Weights of a small mixture-of-experts language model, trained from scratch on English Wikipedia: 12 layers.
Below are experts of layer 9 (counted from 0) of a mixture-of-experts language model. Rows are named router (the router's row for the expert), gate (a neuron's input weights, with its number), up (a neuron's input weights, with its number), down (a neuron's output weights, with its number) and show model dimensions 0-255. Each number is 128 + 24 x the weight over its row's rms, rounded and kept within 0 to 255. Numbers have three digits each.
After each expert's rows: "gets" lists some tokens that make up at least twice as much of what it gets as of all text; "comes before" lists some tokens at least twice as common just after its tokens as in all text. This comes from a sample of Wikipedia text that the model never trained on. Tokens count by the router's weight.

# expert 7
router:122134153121111129125173138168159077107146125146158143127162137106126133158086100107146165115138139079116147122156123120134126121119132118115153164124108110094110140129134091152141128138089110140127113106100120158138129149142114143107148130132098139173162099129122160142115097135120095165115103147126116092100142104135145080132143141094105124137145131129127145121119109122142126116146101117083134125143108153153141135148142134127138176099083122121090139097089132125193105131146124120134125094095103102118123145134130152155130179146139126153123128163110122167124126085153121094105121119160079072113073118129125164135132158104163126106140125135159111097144187136121199205127110142155157115127063124082152162123159117140118133110081111138142155127144097080115132179149150
gate0:140165109153113120142133136104132133155130164123114100188114153104150105149166150093096105185140154162119081120159118164135107126112138125138092140128110097116094140148149135097126153103133116142116128142083116144140096087117145116166138144105172148088149154153167147109103194119145122142128155108098099109117110084124202137151126155178107118169094119133109149145093092128097152083124115139118156099149132132174103115123128144118123107135101115114095139118157156154130147153126090119127142105125114126142087140092087141120137128091131100107188115142140138137102140139120129135140137122120178142116150139159132139124158102105144120125129135139137130177161151130127088079139110128117140084138090136121095146148104086115114162145143122143157106132095162131084109071133128
up0:119141093083122151113138159121129142160114143132125095160130100145149099160166158117114118169121116139138075126159121148164085129108156123087083120128113126122092132162130123077122132143143128106071096143124111129125102114098157099139125144070156100087120151129145148136123123096125092147125136112128088125141151105138181106114122165161122141144147157133113117138124092096144130167144145132149123114127122138144137095163145118091087129101122135135126134149146133137136176130099101139141141097161134116094139146133124140125152159119115121124151140174125127125139158130178093133197114145131163177108130158117130134143168143081110131137135124140131138129134167074126127120084105109155100075116099123140102135148121138165163178171124135146125113070069159138177116096108129
down0:153189113127117111125134096175117116109096112136112182134069145126132150133154120108110106147151085111134112133140104165105122112146082130124108127108136127111127148133150109145103116099130139120152124128107133154144120156118141120114147164104109124116174146160136114139075132147141064129118118154132138110129129121133117163176120139111138134122115158099120155142128138153130146148152126135148126167148100125149151147151080155104156119136128118092156155132153123184108072133133129157130130131114133115126137115149140113124113168157159170085154126112158112124137154129115146151108085097157181102148160129140096154137106080077125127112098124139106145142151100130110126110145118111123141053098114150106087137082104130174121169088119160074201131118174152110122097121152117
gets: ".", "\n\n", " in ", "s.", ").", "\"."
comes before: "\n\n", " The", " He", "1", "2", "The"

# expert 5
router:131138112140144156122112135146157123115158081126058149106181166163108130148151141115081130151147106119124126103150087146075147093118105104123136142179116135108098109099114102126119139162105136163141157107102143073167141144079132165122166173128120114152098139130139134103142127148143096093148117123176118106149138163123134121108143117159099107100133129093134139106137120139176129123106152139144107153132082130141141149135105144110116130148091148103138171142112103107111140121129151164120142134124144132098115169131150156177084131142073143075125144124109137133124149112125143133139118132143131108106110089185148156075128118160113167117172130135102117136134132103080152127173081154133115130130096141088094178126141099145138139167152165158118120130117136102125154149141136
gate2:161128126143149128163146103143137090129169134120114132164108132153092175193146154146112125123135122141117146126115125191118143121103129101124085124134136110114131103086129128152118093104119104175108113151146157120167126114154135158122132130166087097107128076159119084120087138112117139093126138148087100133130123140121095135077120065130093118106093120149159121104118113110138134127122131154115151151139144092154164108072146107190108096169142101074143177127107159137129163123147168128127093141172140143105113154080161103117154158086135118133127106142133139118144147088148154132155122111090117144097113157110118082148118165140153132144105161124162183157157134129135126129094136124096129174120122149116122119154137139096143147159153129119134150112126125129107141120161112
up2:143137121121119114122151152113122127150093134134136093100110095179129139130108108099103117102152122092138121129152135117121122160168134104138138070125077127121092147113201137129130153152136173085129119115122118109154145121104116086117127130125162160127109116105119143145127138158149088117105129131182179114178105125145144149135150190166109127126178171122129116133102135117158110150121156132162132117098110161103132125120155154065116146097121110137114116145144140093156143163122095132107131124073100115137145142172110157123130129147133116124162123107136088126143142150123122121072093187176139117152136149141129173153110087145130153104113119185135112151133134170141107101138137140141114101135140114163149093135103177161147084126136082117102139141133146137157126164125165
down2:140167134161131133135120132135094160126148111134140152152135106146111153105145160125127156159147131179106136126139153147113158081123090179151093143126133117145122071139128118136135138160125143104115171121158163087161097120176123120121130138122119149101144154122150137140171110168152142152150111118139153149074125167097147113097127140154145134117108151167132128147129114174117105139106152151140148060121068147110143114139104147100104171153125111126088118137130103154125123162114116189151143074148109146116111125177058136144107149156123134095131135119114100140107176147145121164097133115137087100100151141173093129151165147153129122114116113108123181145082142124145109163128109153102090147139139159128125130114127140167091131131150152106151129099127157121132144102156113
gets: "–", ", ", "é", ",", "a", "í"
comes before: "1", "2", "0", "3", "6", "4"

# expert 30
router:133175096156125163108104090142085084116102152133132141171152131129151129108139116125138195147134091131123126151149107112110147090134093138123127161118158139120150156097101140110130118114147146141125136104157102109129123082144143110093134125134187161132145101112155080121133126127131144128106146126125111137107106127080125125141097139157107125108127161111126117134098157139130119163127140118109149143112108130113140084155128140085114139164148125105089150136121118097140141109111166164129144156140145128126146110118101129143097098110090124111095138142134131132148112101145155133104151149059182132115087133087174138122121119123089148145154135193130172093130200102158078101141109159121122150090167133115162144163146118113137172170128147161137142125140141070148162116165147
gate0:116128149092139173138145139136106130110087156110120080133120154116135142139151124134158128146138102182161130144135129123164160127134151137163130160154149150145105135128091120141135142119158105162126111164114137120094103161127101137101136156109157143149153114114157118130100098090100126136134108129100135156152127127123126160107125134112125076123137101090127160166124163109128098105106125141153113110125155108115097139121131070155121139162141158112174147079147095102119114127138115119135107122138072153120148101126093143117131099132141116160139164129135109162147164117151114176114099149159132137162100124133131110046130152088127164107146094084095160125079101113082131167108139091114100100170114121132115137177149084171133170135142148145118088093166152120117146100158112
up0:090093104134129146114194129095113125126122102139083125140129129130157150115125107123129109158130124097124122145138141126141140079123157107175120163134107164150118126120133129143135111136123142148132129107120133148095113109090127109142164137141099129083114102100174140091133181129111129119125147109155121079135128141086181131175105116103137135138130117094142100160160104125157108141125100151118147165138100137134098120095123153123158148147095104125073147170142096141137144169112158166155150081103143099142109151127117138149107138105127150127130138098142116136086121077164170141160151154141078162115136111148099137130096155134102133137137127158120115164187121083140152150142099165159055103081153123091137119096171148130119155105136147076138145153155137135119127112123104
down0:114154118131124111121156116150120148135102118135127133132111116059104128118169082093146056144110134142173104160125141119183135152139140075129127131110143118144114089139098105136150127103171148093143145124131107131116130151142114152149159126133124139092148143147097135112145099165145139105107112113168112139153094143148163152124146070105158088146100113129108140145131125143109103143141134152124108107169157138128132096090112140165142082150139092137178115109113092146082136149141077106142133131167135139106152106122136133127086155131157145137160077106141153145139128124117174129137131140147103151113087116116105135144129136139117136105101086149120128085082100096131142140190088154108154084160083151118079151129155160140125115138135101144166126150104087157142149144129110
gets: " | ", " |", "\n", " |  |", "; ", ", "
comes before: "\n", "1", "| ", "2", "0", "|"

# expert 8
router:101113158086114212119137169111162077129131106118129161153121145145157129134154179169169118145124114111101116107155111130141104121114134132129116138095088126111144160096114112119134113140133123132136171117104148130081100150136153090100124110138107133161174130104079150171120143123138157139106153104149117125112137150156145104177117135116112165115153112155109132153111126107104141148172111150149127142161147110098136164106095147146130116144135132104187122117075153143136112124084158175084101120147164146164149150132109108144147116099109161152139155103116140138100160116087086154106136132149155159112146132097126139114157116114106145095141108186113112138140087127118097164175138106134131150122135163105126134126156115124132123152119064166121127145117108122118097143096159
gate2:087139185123104146122108156153112135115135146162141109122116117186116112124106113149128130133125140103148125117127086105143163147130113126121156089135142113127148094138149118159096143115107144147126121137133177146135106099112124059135138124151083107062110097121150154138132114133069163154114156123117105099108154102118100147100118132100101110175101153132138112103140125141102145144107189160139127132137123169152129131110112137159127127159148128167121109169139114115085091133125105073116119054158093105142119112140137120138131131141153116189115140118135139098141119178094110121172129128125106173132113111119117146142110101134143111118141114142132152151140115115158098156106127075148141128104114137089082076110144140108123147056136135110165157148147098114162108115113104
up2:128124106144122085132104114099126146111172126161109114105130139116102134151142133142097165105097100175107121174110143120121107153104191127116175133140133147123137094135118144116136107156116110116103145179158159118171133141145093157124126119139138117181143130144162135103108144111136098100122123122122168167156063146123123127132139107147158104093151096092116147113132084094147098110103085137151097140138108108085089133083150117113146103112130071125130127113115158092110156145128094143162128142105130115107109127080142140103119143086113114140135113091129106169168128105115108127132138085121128099123153157066120067170101122097084106119147140078129137152109119114079154149107154152115146123132135088136145132130108161118095099176135127136124133125122171131146125133107144
down2:176157126149123154149073130137132125127095129131123112144147134065137098151144144138069120169133078105115110154124132121118118125146139136158102128123126087148127098129136114104112161180139133066056144126098170143129107127131151143148129120164133119150107089120132129118103106134087112114136145093109140147178085142131131118144133088137090133145128142138121132128139144146117143124140131119089091141133080136148140127135149101148129064157162082147131130143103143142105112137136105118132106104138139150125118125131121095113106097110160095149094162177136138162159103140078129140140139157105148152184106113101087121134129158089088115092124170131123121111140118132092124148136106123117163123170114149173101118197116124141137148159123126102136122181089108112136152160098139
gets: "\n", "2", "1", "-", "| ", "- "
comes before: "-", "2", "- ", "–", " | ", "022"

# expert 20
router:130141139088113170127129155135122154091131134122121126114134156075126162137176154112127145137131108123148139122151098157120156125170118105126097135120142108100142191151101091127116106148127183153159137161113121116143123127121146071172157119153114102114170088134135125109131122079148163135112093142142161075105144107113088117120095101128116111151116144086090137164113171096137166113155125128164139154125134084104118155109129122102105116132145103155154107139100114132116129119168175166111136178134092106115125098099144096075164102116175142129117131114088115115091128133108130143146130095109140126168113151132134146155131086151159151131150106139078097158158150108117130130118125160123120098152153104132124099133129155128117134139173179159154151140106107094124169147130151
gate0:120123165154114172126111122123117120132126138116102150137108142142155102151126111165126184127133167147127146141073146097118189175164141120168147148121166120151168122116142118116138115132109136113106166115154179134095119134095159108120106142118181111125145111141117145141150124130131098091145145155131164156084133164116102124139130113154118129144160143138142110123136140121094155130096143201125167148100162131115138133146113092132108126130138139098134148140132134117125128156135125108165099144145111132158164130098104111126118128154159111109125118075149131126103137160181172120099103136067067161119081124137181135086114133131154143145109106115130116120132164086104182113109114094132170127110128136110134176109087111127116145126182136117120158150102067130112109136158114
up0:131119120140119125126135179134078112088171108094077143144117116119156120134153148166123120125166118068112111157131106124129114133143126113168117124115112108146108148075107107148186130119160103150119125100133130103119173124145135099154153148133125142150152089096148108109148126151135106150127124099149126163129135160107132073186094113104147134158114129149162131138153087104131134104108142118073165118131075148106127115101142121121115132102127115136136162094108132198137148142088118128133157124115140091153107128139129149131148162094137119132146150129146109092148126100164105109143110139147143106117141130146103137123135174096100095122128142122145109090154111111175092127145134199134100151129113120115147128150127114142116115139117137088075119156185172128145057161107110
down0:115120115109107127085161111099150131123097164107136148145159133136130124111095125124115098104127079138126111146122113086121120126136119126115093119114122137168104159154088142125151126091135149127124163127139130117096178117127116106104130103107127138147080096146121141129135150133134124138154107147206129102204144104098141124124155122170108121108135168150109072138173156136158149116158164150100135119106147130091137120125084144135114139136156116125105131123166054114115119168133155132109113101147094087179145108126125092118125100154108164127121132172107167103131161121148117143131121118097088148142140124166152116144123191136099111129170085117116151100115160079123151147144110161140150164088145137105090143103131124140159138138123156132190127150125103112127155147117133
gets: " |", ": ", ":", ")", ";", "°"
comes before: "\n", "\n\n", ":", ": ", "°", "′"

# expert 0
router:168161105146093158143128098143131126136132104155105130112132139182125169138119088076157126115193116109129137126123138115066166155137145106081099146182128132111110158128121175073139138140125151114115154145153168106114121139133117172125148139155116098116121115133099169117111165124130089110108135141124118129108151144137178131091113148161140178108129099110151124158105148086106137124105111101136144135139162088116124194117138123098107117108165164140165122110154171105175121098112119154104135146082118173143117119135124155126149119141118120170107139148131130156153098119094125121168150122153065142139159129131129148118125130090113126124098110155133175174125154150137151121139127111135085136121105127152116147116134147158114098163129108085113157116105111116148080114112108
gate0:122143104167093122118131119125092145128126150156144122105149116085146114142163139148102107153137148126109089079115130116104103113138088131135100120141108123163129184154109129120110155123121152133161164114173099134133147139122180127105091108146129147166119125105163121155104145172134116078130139082121150135151153096092134137135214148130141113098167135163117105134103154057113125104140154133144133115088165114137118121154168118139135092109079095134132132152112122119128091166144127132165068138151112096107147099117150097150128104104138129115142105129108109139136138132116119107134100118134120127099133110157152124155115096147084186096172138119192121132141134155119114129159109152089148162074141149163137111145097141127087156138111143125093114127145143129129091120138147
up0:146103141150114153137145114139126107132144146143106144118137118127125124125143110142113124135148141124173159110133141114101131135123112143136094123140169143107151125121143147104156104137141186154111161154177090156122131178096103121146098170139147104156109100133138172092127155154112127101098124118101043164175176152150114118127155182117108115115147134129188131144111136131106079128156097136160125152106170124117124134128115155091118120163093125113115147131068136138104096109119138090116123138141125142152145107144143134145115126152113086111116112130153086107125092135143199129135114124171141129129113112137134176158130140157093146061145135130145137189119122165154158124196097149110105110138135117130150135151167137090111110131132171122138154138146101107142145145140100
down0:146089124096139123072125151135106115124125120118128115121120171154140137100154150126122119113085080111123139114088143093118121140110098117117148083095131092092139153137126131087111073139172093125114155123096133169150143127089120141144144115106137144091115140145112126144145151118126146174128075122127110158135118149129071146129094142107098095106157119126135133095149133108134140084129123134166138160128106127135129143103119131162159111200096110139102152133105104131146132160163131072137127132120113102066133110125109135115149127123155094086092115192120150122148103106122158149142144086183118131113143132112169133138175105138138111142140122142124110124129066127154098145123117156153144097136133119087124132148105111084071153164107135096156085113149154116116162146109122
gets: "==", "\n", " ==", " |", "===", " ==="
comes before: "\n", "==", " |", " ==", "===", "\n\n"